config = dict(
    experts_per_token=3,
    d_expert=64,
    balance_bias=True,
    norm='layernorm',
    rope_fraction=0.25,
    init_std_up=0.0268,
    lr_head=0.00384,
    max_grad_norm=1.0,
    warmup_steps=200,
    schedule='wsd',
    batch_tokens=[16384, 32768, 49152],
    dataset='wikipedia_en',
)
Below are experts of layer 8 (counted from 0) of a mixture-of-experts language model. Rows are named up (a neuron's input weights, with its number) and show model dimensions 0-191. Each number is 500 + 25 x the weight over its row's rms, rounded and kept within 0 to 999. Numbers have three digits each.
Before each expert's rows: "mostly gets" lists some tokens that are sent to it at least half of the time. This comes from a sample of Wikipedia text that the model never trained on.

# expert 7
mostly gets: " (", "/", " \"", ":", ";", " ="
up0:475500490539507510481488464503538507514504484470485510480461495508524511528537510517553529508506478500524486489504496454494459532494480498489493486476510480447493519530474502471507540483506529515521482498499497501491470493511503526491504540476509497510508523493515476509468488482491534480496499490479495474541560527499486543514538519566552484491514473428445541477506484500524498526480511519524463503456482518488525513543514470446546471515528529454513493502455494461483543470475478517453510490543497532553486460502522490493509515523523493485525530498539514504504481473491470528
up1:533453478482497519523469512523490466487493515492489501481498489496447479498519504488530532537484552462511493480491490491484526523494513441511517520456522531519519499522475486464537475490510517512520530447505545522519465505467501528487475505502533521505495495488448528499511509478501530526521505525500531543505468526520541487508493529482494525479517451494487485487479541477469496496500494500502515499502478521489505515484475448482573529489487504484497449492486476486507537474533533504520487522540483494492482466455519477495474463565476487515484513511554516540519551500501435480
up2:501522500487505504488487476517467560490477434492510483528524493485509491456501482489457480526461540568505503492496465506544509526530509499531475490495480489523504467542551509512485478492499517463506497477498487488496544519517492500487502507458483485465498471503467520537485494478476482536547510494525525538476520503540481470525520520477524491486461515486518477521451544460471480512521469454514490470533509519516517556497504559478513439475516499510508512527470491490459467489487482481529502508483458539519499486502529490538480513519520502524463538502477485527503537469501523487

# expert 12
mostly gets: " the", " which", " that", " from", " his", " were"
up0:474483549460539518464467458530519534479486507489506504483539505556473505551513498480512451514505537479473448540483534486477506524495511533519486531499507532510506514551505512517504501506502494485470493516498505488508469497484491480496450529499483485502505459476516525531491530504510464515491525480494496507490471532501540513501506478532500478479455552514528532476501507490503488474552511504475502492526528504499516511520469473470497519522493515460464472440535508509503530469471519557472478479475535509513457503506533550491469498516559504497492481518472500469491486439465532521
up1:498532486476499494510515479489508491537482461516490504485465482518485454505476469509501496483526557474499503503448530517521500497489518550514517498530483526473462448486509545497483523454489506482518495461526490515531490470522493520499550530488509524538523506464456500496459541509455481494488497498508522488483456519472547505514500512533472505487455512485499480470500525500537457463549476532519513521497490467516524465533484484497523520502459470510532499451486513524461505502495529544518464462499441509532472509509481510482480486516490498531536479476510543475524501515495452544
up2:507505472495498528502494478515464511497501496466487486506529521530516472483518507526499499549504485463485492475515507480445523516493507472549538499497475510520524482496529531536507478519539473495478461500539476491455532527445492473491489500497537449429508485506449486498491489496508509521508511529483521489526521529518524517525545500509462479497502515509493476471514561458526476476499491509479532462520436508532470489436473489496456497477502514508499541502462465472525514511480472496518516490474491478511519531510508521523508534517509529503508530489538476510526432508544513466

# expert 8
mostly gets: " Jo", " Je", " Mi", " Ka", " Ko", " Bra"
up0:470526524524522494469539492485484532515475511482462497557484499446513502541518525478481507515491502500458521508489475511506515564502507477508503473498539537531510538529521493495521492454524487482507473538498482469498498503455499471484481508490534512484557451480480505519495482512515503502515550553510479516464517514472513484468451501512512518466511511486508502503474467453494486487482487504503465489506504524528536473503497532472526502540504502504442529451523452548543508488523479515465482531476488488499459447518482476458502541504496530526501523524463480494483527526465508498
up1:504470494516504479501483489520464508539473510494494501494467540504518466530476489481536528529489529487463485547469482499545511504462511507474516499492511517503549482502497508512502445471498512514511489463462496505485507491479482476518527492469512504527501544494497465515520513550554506529476540500494440487482530487474521532469524504441531497458503508492512485481537491471501457479531536463555497482495486507545508504530485524509500524493526473492512536479518528498527462488485526461494492507489515545481546558480486502446473480464505535504474472541493486503505493468439485477
up2:526475511491545485516512488496491516509503518509523531454530451456525486507497466511507512492490479472510462523521531487486465500470484488509491499482534438515505516472478454501454482498522508499481523456500504514504446515513523539477494466446521529488497509478520494548528478504532474488467476453523510520510496511517474535522525509452519520482571526529518469482486462512473494508487474554476464496490504511535481525514446500501478478492504524535467513530505493516464529495483560503531506551525483503519461482540489473529471512523544488481522512466505508505537492505507493484

# expert 6
mostly gets: "The", "|", "On", " The", "In", "With"
up0:503484483469484491514497479525513492506511513483491511529507465481527498567474470500494537467516465503481526482485537438482503451501519480525443514474501484532498519489496524486478553528515497488496487487473503536475493475552486474499463522551519467485500468445467479460546481442506502488519511536496488500544543486454499514541504482526485504494498539496520525457472502499509491521473487478478519514491513515498511485519493502481502517478509560532495550499497527491470495503478469535497507465518494502484508470446554510485504550529505512511531493533473518552483523531514496518
up1:467477522469522539490506531481498489490481462471519513472485506465518463536469472483530494546539494520502485523460481495477467515498496534514521466513523493549514529535471491488470446475463494502481466477512470523505498477528515525486536481500482495538499505491548520501470523469515518496488513548524534474466493517514443514539536504512487504482466546446462536469514519460533509502491527590504531532483484458509511460478501488507522492474470474491491514496512507517509523467489497490467489500493500512523518512548536512530517501509525501507523501465476530491501505461485487530
up2:487493492481488557473517523515535494489494539462488559474509474509510505535504523497507496491517555496459493563511499469514506528514465490531499487478517446438438554499513492489468503455530498512487500501550466518490469456476512546501509499514529498508511489484507482475485504493465528522497494500516523541529471521490488505458456470480524517501495486483499498483472479545498463516473546504530521530475484512511498428479510533486491526496529515537542489501456473504531471478521521504513507505489455486540515472474511512497525462482503519466503534495509457501496499513484514494

# expert 5
mostly gets: " con", " pro", " mo", " so", " co", " re"
up0:531509499506510470479501518531510497536496509503505526507505537539493475529530531494487512453446501503500469465451560476553518522464519520485491507531512498523492488516499505516482521498471508491463494473482516504524484534502494458529466558497511486509507487519459480545501527528497457568502515515504502485508500433518496489489479528506498500520497495520502505482483503480478484447520490432521516543482512509484533504479487496493517518505511520520550493452512480473496489528502476490482459461501475504497450479482520497522469511474512462532576490487524561484479476542494492507
up1:485537500489493438485474567484533531480523512488494503459478500480524523486505481498457485480480488472450521550494495486511516530516487507487490520530528513517518500490529538526499547544493490546491495490491475507498490514500512471532493477503486497475524471487481469520511470509510553482471471489527528449475504537495496558543468572460466546494455464499491537484504509572525512497515467516459534497510517512492529483500495484491528462507495464487477517493510494507492504501484530527517535490479485493508528535484510491521513502464486461489524527524527477457461483507506501529
up2:509471516492474523443493483494520528474487530490501485528485470520508500534469468486501562485463539519535494466520517481500530512533509497499508463481462504504490470509483535462487506529502481468513481530542512491520512495494551487522490493560516538487520495518480475497527457449492517543516518511484471512454517496506506482502475559525522483500479456496492483514538499483474450509508486518491480524473520564476459488487529531536529495458482478529508535484518494475548467464494557504536513469495465512486503506485529495440492483506497483523529509513501536493504498455493479497

# expert 13
mostly gets: "|", "==", "---|---|---|---|", " ==", "|---|---|", "===="
up0:496508494460538475562517530518516477460457459435474468531496480472552527522520550482507494471492468522496476479467497507482512518494462519524487488496519492506493505532462543523502484512540526508485490484475489508476512525527479463552510544454501507497512502465485518492510499464473477476482522506483471524492466526457528526512513516530505508460516479498517472499497486477501470538456525548563495526502547501475491505488486536503492510483509496499492500496537498460504540496524480472519457499497529502483461525561460477519529491484492503513547475509512512515506479491465522488
up1:495531491491507480490461479521500490492484507485509493476525545521526540477496498477577495533496503518464531519454512491504507477489514436521511481491516518506515510536528524503508507485528515500506516496499486523502525471501456510537540533551461509529490511488472518505509500465515543503514497526522504476485499469490486512464448503462511463480493529483432487500500495535479497521452482505456553488486499506454508485458462531467507510454490479516466526503500470540536509520498524514504473533503472530512499501565452513531502502476503494461485543518487498497500541489485462452
up2:528506486477520525546497497549552485499434456524480521509487498487531476481499482522479503498443480480487503499515518484525496532491501469517486491497479483506509523482496520521511517483521462463459490516472494496558484523497521530482483536502499461516507509495479515526531473492485482520487516514503514487516538540460509496497513461501508531496476534490467543510485501462486460497509473521519468439510464499486487510548513470496554489509483537512452462482483488493509490489476495485510519541543518483479529508518564549449547499542507488432500536499489520484492466518492497476

# expert 19
mostly gets: " &", " II", " Stadium", "'", "X", " League"
up0:513526475461475510488484507489512469485491557505525492541501547467466477518492537508505490533474503537512524497468516500447530535494510544504510488435528501498495504494508502527506464537509500501462526527502469524455496500498526488491509556485519494460471479477468508485455485506465512521532523485529514497489515531499490509481537466515470491434537513446510511483546480467511508492540476479531451513509501520514504491495500470537490477515508515483503498525471420511515536522467455476488505527493472482499505475526509506514476511540516516495496512548511534474546492477529522507
up1:497501497493521474493513512501512494475548480481475533470512529492497491518490524525468512523502511541492462505466496515506482536473450470462548494477467547469496537499459502500508500515530481439523519503454487505507452522542489494482518479498510489527472496487472488509499512502507506478500471484495497519505554495546477416496528478558488493486495561469478541523494543472456504512486542518498502475501506498509486479476498496484521507513504536472482464488461486548510513520491474538533471465486485531534524478492546505474489509516501473485566532531480508502497513460500517491
up2:518515500477461489485500497545522507487517491460479462489494477435508474475492488452535501481499510464491533483519469492495441514519499531495508486507492475484476467535492468521524481517458493434523533554444489481502508515539520471507482518495518543504529501475459491493493474498533471550530538466544524562491477502522525513501518482496486528508483528522552497499525509531487496490485463490475524469481473527516476489510506488499488512532543506535491528532534505529517517512520494520534472493490501494509514556495471467479510494461487459504520555468497504528507501518505480467

# expert 18
mostly gets: " J", " K", " Nor", " Sh", " Ab", " Mc"
up0:459463469514507530472499476489511534516528521579507541517537525499496504491505528488469513440538486496500506509537483464479571510505508531488477506477480464525525522505533500472555497477484501531515518505438472463479470483481461520519497483487525482468511498521480566481490519487513523495515448492530525522518514507535484480527492496521554448527458530466523498515546512495514493475488449499534498518470479495476509482517490472479534481489494517548535520479507504474523480484470499498504478475499517492485479466522500490516468509500463498469517486479512487537507502499521485524
up1:495524495493514502487515513446516551494486511538496541477539505498513476520471535424497478486492533491529486480525514516442487519459508517513449504486447458495487532493530470492477511493518474500480467484516518498468483519483516515524526452474501521549479494496516507499458475542505442473505472506505558527532498483535494505553474496485512485492519473483478530473523502494520499513500524485517495468506514540500497505472534502524523487482555518460467508522528502484491520466517486531516489486500496482505497519481489463529485500535474499481483540562544542489512497446514483500
up2:536486505491478482506502493471498522498500488523520537484518557487501493576497485496474518498504505505531483514535492489519498520524528505485494486467492465478515479495512497482501520496495466532473490489525502520483519463529542566497488508494487481462524502455446473478547464500533494469495458446536445474539537488505503516476481545547514519498532467499491492493485503523486537528473503546502485502493514474488483496478534542461503476481475524517489495508537495481456527428498487486453533507488487511512457461546496498520447496465536504497522474510500525498517519527491510510